From a checkpoint of a small mixture-of-experts model trained on Wikipedia.
Size: 12 layers, width 448, vocabulary 37664, 238M parameters.
Training: a variant of Adam for the experts, 9423 steps.
Below are experts of layer 7 (counted from 0) of a mixture-of-experts language model. Rows are named router (the router's row for the expert), gate (a neuron's input weights, with its number), up (a neuron's input weights, with its number) and show model dimensions 128-191. Each number is 200 + 20 x the weight over its row's rms, rounded and kept within 0 to 999.
Before each expert's rows: "mostly gets" lists some tokens that are sent to it at least half of the time. This comes from a sample of Wikipedia text that the model never trained on.

# expert 3
mostly gets: " football", " Football", " league", " basketball", " NFL", " NCAA"
router,203,185,237,207,225,217,211,208,169,225,202,181,168,197,204,175,225,180,212,218,204,206,229,204,177,210,216,177,221,167,231,156,187,220,179,199,206,199,194,193,203,188,188,196,211,215,207,225,182,230,209,199,241,207,247,198,200,189,196,182,180,207,177,209
gate0,225,213,213,181,191,203,242,210,200,194,198,206,204,255,225,179,191,163,161,193,195,207,193,188,198,204,171,192,196,210,203,221,213,204,177,171,228,190,173,185,195,175,191,171,218,173,201,210,225,207,177,204,216,196,220,213,204,222,208,186,181,158,197,164
up0,233,186,200,235,204,210,185,236,187,182,218,211,217,239,206,192,215,173,173,229,200,214,173,238,196,228,177,183,230,195,220,191,211,204,205,192,199,210,177,207,182,201,184,210,227,218,188,197,183,204,182,200,192,188,194,218,183,218,219,195,173,223,181,199
gate1,181,151,187,215,201,201,188,185,216,206,193,182,178,200,193,200,227,220,232,181,203,162,218,188,186,222,223,222,208,195,178,183,177,229,185,221,190,181,176,195,220,155,211,217,170,194,191,252,217,226,197,189,200,172,214,224,181,184,207,235,225,205,179,245
up1,195,189,213,190,202,238,182,187,224,199,224,204,187,228,214,213,199,175,197,191,211,203,230,207,203,183,176,178,198,184,208,189,194,206,206,226,179,183,210,210,179,246,189,202,187,220,170,181,173,183,186,208,196,204,201,195,226,194,160,209,190,195,189,212
gate2,180,215,196,188,192,213,224,162,182,241,216,220,193,177,159,197,210,151,198,162,240,193,201,169,198,201,196,219,217,182,165,171,194,208,239,178,220,203,183,207,202,192,202,192,225,197,256,213,205,173,196,191,189,183,187,198,190,205,205,185,194,208,220,181
up2,166,171,210,186,219,182,213,211,155,216,204,191,210,219,193,208,192,198,216,147,207,219,137,212,208,219,190,237,201,222,221,195,203,180,225,176,173,205,187,213,197,206,224,207,211,177,169,232,189,245,193,210,188,196,244,180,212,204,206,197,178,206,201,235
gate3,215,216,184,244,184,188,184,201,194,241,176,181,241,204,206,225,208,221,207,204,180,211,214,199,196,206,211,203,186,200,197,205,205,207,191,237,216,179,207,223,206,200,203,147,230,239,206,208,193,178,227,215,211,255,190,172,204,212,198,213,197,200,216,186
up3,207,173,191,180,185,219,175,224,211,158,217,225,234,208,178,195,168,211,231,212,208,163,176,201,196,172,215,226,193,203,185,199,207,246,207,211,208,218,211,180,186,196,175,230,187,225,208,192,193,211,204,172,202,211,203,189,164,200,173,226,204,162,183,198
gate4,201,217,189,207,236,196,210,206,217,210,199,184,184,197,229,201,195,176,188,178,229,187,206,197,207,232,207,235,196,205,196,182,198,194,199,186,184,213,220,213,181,159,160,190,229,200,219,199,210,176,202,192,214,201,234,228,225,202,211,196,230,157,189,198
up4,207,190,227,209,179,214,207,181,225,201,205,200,206,237,209,197,207,223,199,202,160,210,221,203,189,185,209,189,216,211,242,199,228,191,195,202,190,216,219,186,193,173,241,174,218,189,176,189,181,190,203,227,220,157,214,187,187,202,206,192,205,255,164,212
gate5,190,264,197,241,180,209,183,184,203,227,179,194,207,152,199,240,207,191,187,213,179,206,220,193,193,199,189,178,174,176,174,189,161,221,220,195,230,173,194,197,195,211,239,176,200,235,220,188,186,199,179,184,180,204,184,193,176,175,226,202,179,201,220,207
up5,201,206,187,188,220,201,190,169,239,186,225,191,178,215,223,175,198,215,185,169,206,205,196,220,206,227,194,213,212,221,210,185,223,206,195,198,177,229,211,203,223,153,207,246,204,213,210,210,221,189,176,216,206,174,214,185,218,250,200,185,205,251,233,222
gate6,198,203,213,217,193,207,201,202,214,226,176,184,216,204,217,200,180,171,214,201,182,171,191,195,212,242,209,221,199,199,196,204,171,237,195,191,227,176,200,212,199,185,217,187,177,204,173,210,179,188,183,212,225,203,227,204,204,220,214,229,230,189,171,168
up6,193,183,150,209,230,212,209,187,188,156,206,203,195,190,206,193,198,212,191,191,214,239,198,170,194,253,177,212,219,210,238,190,198,186,217,191,158,192,215,163,197,175,170,199,211,210,196,212,230,196,229,230,203,165,237,206,211,200,148,199,190,197,214,239
gate7,196,210,190,189,197,192,203,206,216,194,177,199,209,187,217,199,214,189,228,206,201,185,224,192,179,190,209,248,212,215,213,210,189,206,219,240,207,198,220,193,180,202,179,191,179,218,170,218,211,193,193,211,215,198,242,192,234,199,197,238,187,218,197,193
up7,177,207,178,199,204,221,195,202,192,178,162,205,224,206,172,200,190,212,154,193,227,196,173,214,219,194,168,189,232,205,199,179,154,196,220,205,195,212,220,206,201,239,194,192,214,205,219,218,207,201,187,193,178,230,213,201,168,210,175,210,148,218,174,185
gate8,186,238,195,216,214,195,199,231,190,234,226,178,186,222,186,195,204,176,196,184,188,164,198,196,210,176,221,176,189,208,172,207,212,214,210,177,206,184,215,216,213,180,181,210,197,217,193,194,190,210,199,201,191,202,243,217,163,168,185,203,177,170,275,189
up8,207,231,184,187,203,199,183,241,164,238,204,208,234,186,216,202,181,184,236,203,181,220,198,206,176,189,224,231,166,213,169,159,199,179,187,202,217,191,198,215,202,210,204,184,162,209,199,252,176,230,242,199,200,198,205,196,211,183,227,194,205,192,196,190
gate9,207,233,212,204,193,193,200,208,175,232,195,257,180,180,188,182,221,178,225,209,185,188,197,204,191,200,202,196,180,204,225,156,199,189,194,156,192,208,233,199,196,240,217,213,186,185,241,204,209,205,178,179,201,213,195,231,211,222,222,192,197,236,216,192
up9,205,205,209,160,169,186,199,184,196,213,216,206,197,207,233,208,218,228,189,199,206,152,195,191,220,207,189,196,240,174,168,248,174,207,179,193,211,164,208,185,199,195,156,206,207,199,181,155,175,233,196,215,216,181,166,195,180,194,205,214,201,210,198,176
gate10,181,206,207,212,192,200,169,215,206,202,217,183,209,174,170,181,190,198,193,217,228,180,185,206,166,205,195,189,197,199,187,193,259,202,216,200,204,205,236,221,205,218,213,200,186,205,169,243,201,211,215,205,194,208,241,191,188,210,174,183,202,210,208,159
up10,226,194,196,223,227,185,220,187,211,217,196,210,211,225,229,191,224,219,213,166,174,208,190,196,189,197,210,206,199,191,173,188,172,198,210,186,177,163,173,225,212,220,211,212,246,204,181,135,186,205,171,209,210,205,187,190,188,225,228,225,196,225,160,175
gate11,185,212,230,190,211,227,210,213,186,160,196,174,199,165,249,201,206,197,201,212,208,177,206,219,193,185,202,169,184,211,194,180,182,210,195,176,223,218,199,164,195,215,208,204,184,144,187,194,203,182,176,193,189,216,191,167,188,216,210,232,194,201,192,228
up11,204,218,161,195,193,194,184,227,242,209,198,202,197,184,171,225,219,207,201,194,210,174,198,180,201,208,209,210,186,187,190,227,207,205,241,197,193,193,189,200,204,195,178,241,170,207,229,212,233,197,174,212,206,185,210,224,169,182,196,210,219,202,198,185
gate12,189,187,204,213,170,199,206,211,168,159,187,194,196,193,184,181,182,208,198,212,199,214,189,215,210,193,197,212,223,221,186,188,193,209,180,204,175,184,184,171,182,205,208,213,163,162,193,191,200,182,201,189,228,177,181,196,176,194,239,201,225,175,236,217
up12,168,198,238,169,187,202,170,231,181,190,203,175,226,189,195,193,188,205,192,237,217,199,218,172,195,190,206,187,200,165,194,190,164,188,188,211,196,204,209,167,199,211,202,214,219,163,199,207,213,166,208,249,169,188,239,234,183,178,224,201,224,192,206,235
gate13,217,209,213,167,176,184,203,206,221,218,183,193,189,202,246,186,233,203,165,198,212,152,220,182,216,219,187,195,189,215,209,174,178,205,206,193,153,167,195,169,187,152,242,232,182,192,197,191,173,192,217,201,194,216,229,203,195,194,200,193,192,223,194,217
up13,186,195,217,234,206,197,178,201,182,185,186,209,199,179,195,193,192,236,158,218,225,223,196,228,203,208,230,191,200,198,193,195,201,186,228,199,186,185,181,191,193,248,202,193,171,198,224,207,219,218,217,201,192,203,207,212,207,168,186,225,169,197,223,239
gate14,187,213,234,195,179,194,197,194,202,200,198,197,161,192,155,221,191,191,202,199,181,211,176,178,184,234,192,229,205,205,192,167,196,218,195,184,207,214,182,171,217,205,159,214,218,182,177,182,192,203,211,207,228,200,202,209,220,168,212,187,205,199,243,209
up14,199,191,200,236,157,206,207,214,194,166,187,212,204,188,244,202,172,209,221,211,200,211,200,175,189,186,188,178,189,244,236,224,196,171,193,205,201,247,229,216,181,206,213,199,192,181,181,208,171,236,167,180,185,178,212,208,193,185,222,180,185,212,146,156
gate15,211,190,190,187,199,211,218,218,187,207,216,175,225,205,185,195,194,191,232,197,200,187,206,188,184,222,222,213,159,197,214,200,212,203,206,206,224,199,198,190,178,203,241,226,191,205,212,234,219,203,195,201,188,178,189,193,201,239,235,164,183,238,257,142
up15,217,196,210,230,195,162,227,189,192,219,221,205,236,217,210,177,247,141,187,192,223,224,170,177,191,211,199,231,213,183,196,202,207,235,217,185,215,201,198,206,193,220,184,190,166,204,189,176,196,197,209,241,214,198,223,249,221,186,233,215,206,213,203,182
gate16,219,231,203,198,174,241,189,173,227,226,183,191,208,208,234,206,178,200,175,214,209,206,231,201,188,201,227,228,191,189,208,195,205,164,145,209,206,162,161,197,199,182,206,181,205,205,183,179,207,165,182,230,200,223,208,163,204,236,215,215,220,226,180,172
up16,206,175,213,177,206,176,231,208,200,184,192,197,196,186,180,236,176,193,219,167,197,163,192,179,248,214,175,201,192,182,215,218,221,243,213,205,196,215,210,190,192,226,210,212,177,224,189,202,230,233,216,209,196,177,205,226,196,217,178,189,243,188,215,228
gate17,182,186,169,175,204,200,221,161,233,172,184,202,174,206,214,219,197,169,199,207,166,191,195,211,196,205,207,211,198,189,181,179,199,212,193,228,190,196,195,213,209,174,230,183,215,240,197,202,223,221,211,180,212,216,218,196,222,209,192,190,211,224,247,223
up17,229,209,200,204,213,169,200,207,187,194,208,235,175,208,206,226,207,204,204,187,203,211,195,200,209,207,182,174,194,174,222,202,202,199,223,188,177,220,190,189,188,199,209,198,209,194,162,186,189,181,173,211,207,200,196,201,234,224,183,208,184,194,203,182
gate18,215,205,208,184,178,216,202,175,203,233,196,185,205,212,223,181,194,171,200,229,209,157,157,196,224,190,210,201,217,201,225,182,197,194,220,211,175,182,196,204,214,202,207,173,221,223,216,209,184,237,229,188,240,190,204,196,212,235,181,218,193,209,191,213
up18,195,168,216,212,233,185,204,218,186,169,180,197,212,181,175,209,196,243,243,147,202,180,234,199,206,186,227,199,206,156,183,215,222,207,191,212,199,181,171,191,201,192,210,183,184,221,189,218,194,204,211,198,174,171,194,194,178,225,210,223,196,190,187,209
gate19,212,199,180,206,222,213,206,239,227,183,199,187,190,233,170,167,220,209,191,191,238,178,220,184,164,224,228,212,167,182,174,143,225,205,198,207,188,210,216,192,225,164,160,183,245,175,206,203,182,190,218,207,180,224,207,203,226,165,196,202,193,182,233,202
up19,205,196,185,220,199,158,233,183,185,225,171,227,198,183,207,236,183,191,204,193,186,236,207,213,223,147,230,204,212,198,210,207,186,201,214,181,215,208,216,222,185,212,237,232,207,196,219,183,202,260,202,193,197,206,183,226,202,210,184,205,189,245,203,206
gate20,180,217,216,204,218,213,180,179,220,221,221,192,202,179,217,192,195,192,207,207,221,169,182,190,196,203,201,165,154,241,165,200,196,187,225,173,217,221,200,190,210,206,199,175,195,216,186,226,226,229,199,185,192,250,190,222,177,218,196,196,188,197,213,163
up20,200,221,218,180,207,222,181,172,172,183,218,199,183,203,227,212,210,191,197,225,252,180,217,186,218,182,202,202,200,217,210,202,178,192,223,204,189,153,225,171,214,220,219,184,216,214,185,237,221,215,184,224,177,173,184,220,193,210,200,211,219,184,199,222
gate21,202,190,263,172,187,203,195,203,196,212,216,191,204,188,200,197,200,243,173,210,227,201,240,203,188,195,169,176,223,199,170,184,218,164,216,239,180,181,177,187,212,236,205,204,201,217,217,197,207,159,208,227,217,204,223,176,201,201,176,171,183,218,217,209
up21,214,210,205,220,180,183,187,229,232,210,192,213,202,186,178,198,232,235,221,202,221,180,217,212,222,191,192,195,200,195,251,222,155,209,190,179,179,217,211,225,200,165,211,182,138,224,186,190,189,198,212,200,199,190,184,142,199,167,240,183,196,216,184,233
gate22,182,251,204,188,195,205,193,176,190,213,219,179,230,204,198,186,173,227,207,214,201,222,194,209,199,183,196,216,170,178,223,234,235,170,187,205,188,219,183,196,208,219,201,195,216,216,171,156,154,229,221,204,201,211,143,172,218,171,154,203,209,205,221,202
up22,214,217,240,199,206,240,188,207,241,206,198,206,191,239,233,223,171,181,185,189,209,218,177,195,209,205,182,209,184,205,177,234,217,198,170,214,195,205,175,206,185,220,221,228,162,182,233,194,200,190,192,220,165,174,183,176,174,205,170,173,210,205,164,239
gate23,238,251,210,213,180,204,185,224,204,218,196,210,211,216,195,190,195,221,223,180,201,219,187,207,195,206,225,171,181,188,216,196,201,201,183,230,238,216,164,172,185,227,198,206,186,186,211,173,229,195,176,213,169,232,189,194,189,177,188,203,181,237,186,201
up23,225,233,199,222,202,195,192,232,208,221,207,216,183,198,185,180,208,172,210,230,208,190,185,194,192,230,219,190,173,201,165,169,179,189,209,191,209,199,181,239,195,246,193,211,183,194,221,194,188,196,195,211,186,230,190,222,199,205,211,229,187,221,198,167
gate24,168,195,177,166,188,227,189,209,200,211,207,179,203,202,198,195,191,233,191,191,193,215,206,208,201,223,226,168,217,218,202,196,262,192,218,220,215,208,135,224,183,226,170,200,180,187,210,173,212,175,181,185,191,226,208,192,188,203,213,196,186,236,188,198
up24,202,167,195,202,200,214,210,207,198,235,163,204,156,206,201,186,197,146,225,189,163,188,207,197,182,188,190,193,207,205,210,182,196,174,184,234,226,202,167,192,197,195,181,234,188,201,195,197,203,195,165,159,211,186,172,226,196,175,192,194,209,209,192,184
gate25,226,213,230,201,194,158,170,218,190,196,219,214,204,223,164,192,225,228,191,213,218,192,184,245,192,212,218,219,196,190,233,207,199,213,195,182,210,197,216,186,233,203,157,194,216,211,222,192,215,232,196,176,204,189,186,190,209,196,193,220,194,184,199,204
up25,195,208,189,202,246,207,220,192,211,152,196,205,207,210,216,202,173,202,197,216,179,237,223,211,179,195,187,204,243,179,234,219,159,187,192,214,163,208,183,197,190,203,232,197,225,184,202,199,217,175,199,167,206,239,194,190,179,188,206,176,213,169,214,204
gate26,221,178,246,221,201,149,216,174,183,195,197,210,196,198,184,228,218,175,213,187,205,182,208,193,185,200,189,189,190,210,220,201,201,226,169,222,187,218,230,194,192,187,181,179,228,190,205,218,212,203,159,235,212,204,215,225,202,232,226,181,213,214,190,239
up26,212,172,214,187,186,205,172,199,226,184,183,195,167,207,198,178,189,234,153,243,200,227,184,193,174,214,203,188,216,214,221,191,220,220,156,206,182,196,219,187,202,180,198,215,197,207,181,225,204,192,187,230,184,234,201,213,196,221,195,185,178,192,221,216
gate27,214,218,220,166,192,209,180,205,205,222,227,184,218,218,211,221,199,219,150,227,210,217,209,199,215,177,180,212,195,180,226,189,207,216,220,203,222,184,187,212,215,200,196,200,203,180,200,204,180,202,170,221,202,234,204,207,190,203,215,243,186,199,201,206
up27,180,201,218,224,216,228,217,162,258,204,185,242,200,219,215,193,217,212,196,223,198,200,197,218,216,194,190,165,179,203,194,201,200,169,200,202,180,180,145,220,183,208,232,190,210,192,168,171,218,202,187,184,207,218,182,149,222,219,199,187,175,221,204,194
gate28,199,198,192,200,225,191,246,195,204,182,215,203,228,180,184,195,208,180,194,210,223,196,179,212,192,197,260,193,172,217,216,221,212,223,175,199,210,231,224,174,174,190,218,189,209,182,192,204,246,196,196,229,230,200,207,201,187,170,196,200,203,155,229,209
up28,224,192,155,180,196,182,203,252,190,207,205,190,229,186,179,173,191,228,197,237,216,188,211,187,190,216,212,206,191,206,170,221,197,185,211,212,232,210,199,188,206,219,198,204,201,227,212,195,175,218,201,195,193,207,217,211,225,206,228,238,191,231,192,183
gate29,171,228,223,204,136,165,227,223,229,192,222,169,172,186,208,203,212,214,192,158,187,183,172,206,199,221,214,220,210,184,200,198,205,229,185,212,197,205,186,184,220,203,194,194,224,211,190,224,205,179,209,193,228,203,238,186,244,213,149,235,201,190,213,219
up29,218,163,196,212,212,190,240,210,198,205,199,204,221,211,176,215,215,214,183,223,215,219,221,214,210,217,226,193,192,181,189,210,228,197,176,199,212,189,239,219,189,191,199,164,215,221,182,200,242,206,191,212,208,196,197,219,197,213,214,187,245,190,206,196
gate30,189,169,208,199,177,145,209,232,200,226,196,196,213,174,190,221,223,205,241,193,220,205,218,193,174,188,176,172,187,183,220,209,208,173,221,194,203,173,182,148,205,193,176,215,217,169,217,197,179,197,182,176,218,190,216,217,204,199,204,237,235,201,196,184
up30,140,197,209,213,198,172,186,230,175,212,186,178,210,170,180,221,188,226,213,217,247,216,198,203,197,217,227,206,180,208,191,186,225,212,212,179,210,202,189,216,196,219,180,203,194,181,214,205,188,209,232,234,172,213,231,173,175,206,158,193,228,227,185,199
gate31,235,179,220,206,219,213,187,216,196,201,171,185,162,186,218,205,175,208,189,210,216,196,162,175,184,177,210,201,166,202,213,217,169,176,187,166,214,189,172,164,189,209,235,193,208,182,223,194,198,185,164,205,206,224,207,216,201,247,230,225,201,204,196,150
up31,187,203,149,179,212,162,178,215,214,199,190,198,206,167,129,210,204,228,226,180,220,197,212,184,210,194,221,149,185,206,165,207,200,196,225,189,219,205,191,239,224,187,181,177,215,199,201,219,180,229,204,202,187,211,189,203,192,187,176,221,206,191,212,193
gate32,221,208,209,229,188,189,216,183,207,197,212,184,197,223,185,184,210,211,215,189,198,211,204,191,192,194,191,160,217,188,187,159,177,223,190,190,174,185,187,193,193,201,169,210,160,180,176,171,202,193,227,208,203,195,201,194,198,170,205,236,174,200,199,207
up32,184,206,182,219,197,210,193,190,240,167,195,182,201,218,196,178,200,231,196,235,210,176,235,229,203,188,204,190,176,218,174,187,167,165,176,188,144,209,245,218,202,193,211,192,174,206,214,236,182,229,204,210,193,185,175,215,182,171,213,219,218,202,210,226
gate33,183,193,231,223,213,216,201,247,191,203,203,188,183,223,230,238,194,183,190,246,182,171,233,204,202,203,200,188,171,214,169,191,172,205,196,174,209,209,190,183,206,219,220,207,249,211,193,202,190,160,225,174,209,207,208,230,176,211,180,192,163,222,221,180
up33,194,195,188,209,229,187,193,191,199,203,192,211,216,203,199,208,188,191,205,206,195,184,208,182,179,202,220,210,164,226,217,182,186,165,185,206,174,206,211,186,180,268,182,219,169,185,221,192,192,207,183,199,214,193,188,199,207,192,183,222,217,212,163,189
gate34,223,227,172,190,202,194,216,201,184,237,217,203,209,195,241,199,229,176,198,227,192,207,163,210,214,193,173,205,180,189,218,170,202,192,253,165,189,210,222,200,215,221,209,211,168,184,220,196,194,199,172,182,199,218,217,222,220,214,204,180,186,247,179,152
up34,204,179,188,179,189,207,190,183,210,229,196,198,155,170,185,185,206,193,225,212,170,225,202,234,196,210,158,226,204,233,194,206,196,188,225,171,193,181,210,189,207,215,180,221,192,208,178,212,187,212,197,208,181,165,181,187,191,182,189,177,196,202,176,164
gate35,178,186,210,234,204,204,198,172,187,233,261,188,195,214,193,175,201,183,177,189,212,217,232,189,191,180,213,183,191,202,216,224,151,216,217,201,189,171,209,166,190,226,201,175,194,173,210,197,195,220,178,200,215,212,221,227,192,176,188,175,163,233,171,210
up35,207,186,188,170,234,207,187,228,233,221,210,223,167,189,234,196,195,190,196,226,203,215,194,194,187,204,221,160,202,166,209,211,170,186,208,201,194,201,217,218,174,205,194,209,218,203,217,162,214,193,181,210,208,209,224,201,214,180,190,226,215,219,224,177
gate36,188,170,207,176,223,213,200,192,193,185,180,216,232,199,211,200,187,242,198,208,223,216,192,218,197,188,192,208,203,198,243,170,189,202,195,239,160,184,225,209,202,241,183,211,178,192,203,226,214,210,223,230,190,214,204,197,168,216,180,191,198,218,160,197
up36,201,222,164,223,211,187,229,246,188,196,204,209,195,192,185,207,208,186,222,185,212,170,176,201,200,198,161,196,180,200,228,172,228,195,207,185,212,229,242,195,192,204,179,215,209,202,201,177,201,153,215,201,203,202,196,235,200,213,198,215,205,242,189,202
gate37,169,182,198,210,209,225,195,211,189,246,219,145,190,202,223,191,174,222,207,216,200,204,235,184,190,233,191,189,178,194,195,211,216,213,194,195,208,194,222,204,182,193,229,220,204,185,213,210,210,200,177,172,209,168,225,187,177,178,163,219,201,213,205,210
up37,235,206,181,193,210,164,209,188,258,213,183,204,214,236,209,205,197,218,169,218,213,198,216,214,190,208,179,218,203,202,220,190,194,216,196,197,204,207,186,165,201,172,202,201,213,181,196,191,190,204,213,225,215,178,155,167,176,218,184,248,223,156,256,205
gate38,184,205,196,215,212,179,224,180,208,212,209,203,228,175,213,200,180,250,217,194,205,177,225,203,214,194,172,202,177,203,170,222,198,182,185,180,169,213,212,192,181,192,174,207,185,219,191,193,212,230,189,151,199,181,183,179,184,173,190,185,193,219,216,195
up38,194,234,215,201,203,212,211,169,189,174,223,179,203,228,171,168,203,187,222,184,209,192,215,199,208,207,183,223,234,207,190,202,197,260,194,210,211,192,186,147,198,199,191,250,220,204,204,220,223,205,226,196,198,206,223,214,164,185,214,198,200,193,218,203
gate39,176,179,155,188,201,189,205,201,217,196,219,157,215,215,214,206,191,211,209,240,220,177,201,215,223,204,183,181,204,206,173,201,155,202,169,189,207,167,198,211,178,215,190,174,195,196,198,188,223,176,210,229,182,199,196,158,207,203,225,215,196,189,212,151
up39,217,185,186,188,241,228,194,206,224,212,210,200,200,206,230,202,200,195,175,186,203,228,210,188,172,208,203,222,202,193,196,236,201,164,225,216,186,213,203,187,200,182,200,164,200,216,235,227,164,227,189,223,234,201,244,206,210,230,190,223,215,184,166,224
gate40,216,214,228,184,213,199,156,211,222,197,229,213,175,190,208,190,245,191,215,194,166,204,229,174,209,198,213,205,203,187,183,226,198,221,126,246,212,215,233,226,200,157,210,221,209,187,229,208,220,199,202,227,194,187,226,188,194,195,205,189,188,176,204,234
up40,177,193,163,205,189,214,188,202,210,226,200,202,154,200,198,201,209,165,185,191,193,201,193,175,191,199,211,226,239,205,187,191,172,194,209,208,174,212,201,223,199,208,198,226,217,177,200,202,188,204,216,204,188,203,191,211,208,190,223,214,209,245,234,206
gate41,241,208,202,202,191,215,205,197,236,180,206,220,196,180,221,179,204,162,187,232,206,201,181,226,198,242,185,205,200,215,183,170,209,196,189,177,210,183,221,198,185,218,191,194,216,190,186,226,199,221,167,236,203,197,205,167,186,207,178,187,241,227,219,191
up41,216,210,225,208,188,234,204,219,189,197,178,216,216,177,182,211,214,205,195,179,199,195,220,204,211,208,210,181,225,214,179,248,226,221,152,184,185,187,182,223,189,196,167,195,217,258,214,200,198,211,226,185,206,174,223,172,179,185,220,214,180,203,178,221
gate42,194,253,146,194,172,177,188,196,164,220,243,206,202,182,214,193,214,183,222,186,226,198,189,205,226,180,220,192,185,185,217,242,193,216,205,173,239,190,189,221,212,194,215,177,194,225,218,221,206,167,198,222,216,187,169,194,204,200,190,185,203,194,189,202
up42,209,209,228,218,207,259,206,198,235,211,162,197,191,211,196,182,229,193,216,240,180,204,198,196,183,186,157,216,173,195,211,180,203,187,197,187,217,245,232,195,209,198,214,170,222,149,206,175,179,212,228,196,202,176,217,222,179,209,225,182,223,185,209,176
gate43,205,167,206,178,223,221,194,194,206,198,206,197,210,168,197,207,206,201,214,188,220,177,215,213,203,203,198,204,185,208,182,228,213,198,216,226,229,187,205,177,174,202,199,214,196,182,199,161,167,166,164,195,193,164,214,179,205,184,211,229,187,211,188,194
up43,240,202,212,192,208,228,230,194,224,217,175,190,185,208,170,189,202,172,210,195,199,174,194,168,201,194,188,192,184,207,183,235,205,232,176,222,197,233,231,209,190,162,186,203,248,205,194,211,198,213,204,168,213,208,165,202,215,223,191,174,213,233,257,202
gate44,186,181,207,185,184,242,227,215,170,186,214,179,209,180,197,178,218,165,203,152,207,246,221,187,197,204,233,177,193,179,236,173,149,194,216,208,199,163,189,211,246,238,213,224,208,229,212,197,191,205,222,189,216,183,193,219,212,172,197,200,226,185,230,213
up44,211,212,207,185,205,211,216,219,210,180,183,221,215,165,192,196,170,212,175,225,196,206,181,217,185,222,194,211,185,193,209,225,193,200,179,189,200,198,188,188,181,186,180,202,245,190,231,182,197,184,189,165,203,205,146,187,183,202,190,151,203,197,234,190
gate45,175,203,193,204,222,244,210,164,171,208,194,181,220,187,216,162,210,201,166,204,216,208,246,223,198,177,200,212,205,190,177,215,199,246,198,208,216,185,168,199,215,193,222,231,182,204,201,151,218,172,188,205,196,195,187,193,176,182,190,215,179,217,231,203
up45,171,209,229,200,199,230,233,206,195,187,186,151,219,201,193,199,195,181,207,255,227,240,230,218,189,219,194,177,175,203,191,207,177,185,191,204,180,225,196,192,196,194,160,185,204,212,173,199,134,207,198,181,207,212,260,231,191,185,214,205,194,208,214,210
gate46,225,209,233,215,190,213,191,193,192,214,196,204,147,188,188,189,181,142,215,174,205,215,189,175,194,225,210,192,222,204,187,170,196,180,212,205,195,160,176,168,202,180,195,213,224,186,206,179,194,221,186,172,212,204,209,191,188,212,204,235,230,201,191,180
up46,232,176,203,203,221,189,210,170,224,213,179,190,250,225,197,215,180,213,207,205,230,181,171,198,207,167,207,221,185,194,214,220,213,192,181,185,204,195,223,225,185,190,206,195,183,195,194,212,218,187,227,211,192,191,191,216,204,230,222,198,193,190,168,200
gate47,221,185,211,217,170,203,202,165,210,170,188,195,213,215,211,198,217,217,189,192,199,188,195,219,202,186,166,197,210,182,216,228,180,189,180,198,159,182,192,210,214,209,202,195,191,205,184,192,213,200,172,204,196,229,156,213,164,163,220,210,195,208,185,213
up47,244,190,201,190,184,211,215,185,205,194,202,171,198,171,158,191,214,181,203,160,187,235,221,242,201,184,216,200,209,220,219,191,192,239,189,231,215,187,185,195,184,212,191,214,236,194,188,211,178,202,209,206,198,212,172,211,198,182,166,208,199,180,211,223
gate48,197,169,179,239,202,208,202,214,201,181,191,222,186,173,228,179,210,188,165,234,219,202,212,158,183,186,211,222,205,220,198,196,167,211,162,189,190,225,232,196,210,204,223,193,219,185,204,201,184,206,207,196,217,158,190,201,140,198,197,206,181,230,176,227
up48,205,210,192,192,216,187,221,196,188,204,180,227,173,183,187,172,182,208,191,196,193,210,216,213,217,198,204,184,215,217,165,197,187,206,220,181,202,213,180,182,234,182,216,208,261,199,183,155,204,208,214,205,213,213,220,189,211,238,166,183,203,234,220,201
gate49,191,201,205,166,206,181,228,185,219,189,209,174,206,210,190,224,198,217,214,213,200,186,204,238,185,232,214,198,231,225,202,208,215,170,247,198,184,215,205,188,187,244,168,211,207,203,175,230,211,181,216,185,200,195,171,176,204,194,183,194,222,172,190,201
up49,218,204,208,173,170,182,195,195,226,217,180,213,172,210,201,185,190,168,208,194,186,185,206,171,192,218,198,218,213,193,231,151,174,202,210,208,216,206,213,239,225,187,225,214,173,194,206,212,174,230,203,233,213,176,152,234,190,171,186,178,195,232,227,207
gate50,224,181,213,170,202,177,200,203,206,217,203,179,219,202,214,195,201,210,192,213,210,196,208,207,208,167,172,209,172,199,214,238,234,211,197,193,245,207,175,222,200,191,216,204,173,227,205,183,204,214,196,211,212,240,200,203,207,237,192,233,186,185,165,218
up50,176,240,216,220,212,198,200,197,170,189,214,218,164,173,216,193,211,178,215,176,178,207,175,196,212,210,241,180,209,211,221,202,243,235,155,201,226,217,210,199,206,174,187,212,234,205,189,188,202,189,208,202,221,158,199,216,220,164,225,186,224,198,192,236
gate51,217,231,185,219,203,171,249,194,246,220,241,193,182,209,199,175,198,179,232,211,207,190,227,166,202,210,186,181,174,180,222,191,182,203,208,171,229,207,194,203,219,225,231,195,243,233,170,191,204,197,170,211,195,216,203,199,194,189,201,179,182,206,200,151
up51,204,234,197,216,221,203,190,218,171,194,184,214,188,209,203,183,181,185,180,234,234,177,164,204,181,203,260,182,184,245,207,203,186,156,203,204,220,179,238,225,230,208,247,198,211,230,217,176,197,171,200,232,191,201,200,214,229,200,177,187,208,224,199,188
gate52,207,161,240,191,149,204,202,212,186,253,203,195,210,178,181,193,214,195,198,209,207,199,165,211,196,175,228,178,193,203,212,210,211,242,215,180,173,199,199,200,190,202,224,202,221,214,241,223,212,233,182,216,199,218,191,199,182,223,195,202,203,201,166,214
up52,157,207,188,207,197,215,178,201,246,190,175,184,214,198,208,215,188,209,205,215,185,203,236,183,206,196,167,219,179,175,203,219,222,204,191,209,216,235,166,200,205,253,220,198,166,207,195,212,221,189,221,216,192,211,177,214,227,183,224,233,218,198,215,169
gate53,226,203,206,213,209,225,201,220,190,213,199,183,188,166,183,197,188,224,200,193,221,205,199,193,180,201,190,220,207,232,244,206,181,238,188,208,217,206,168,183,198,217,170,224,159,188,211,217,243,178,166,184,219,233,226,200,233,210,202,183,198,152,227,223
up53,180,183,185,231,223,223,204,220,163,207,226,139,162,199,195,170,183,214,199,214,209,182,208,185,191,187,185,207,225,196,212,185,190,231,215,200,195,234,221,211,184,197,203,195,188,196,217,238,265,223,203,202,197,243,225,204,167,201,201,187,225,186,208,216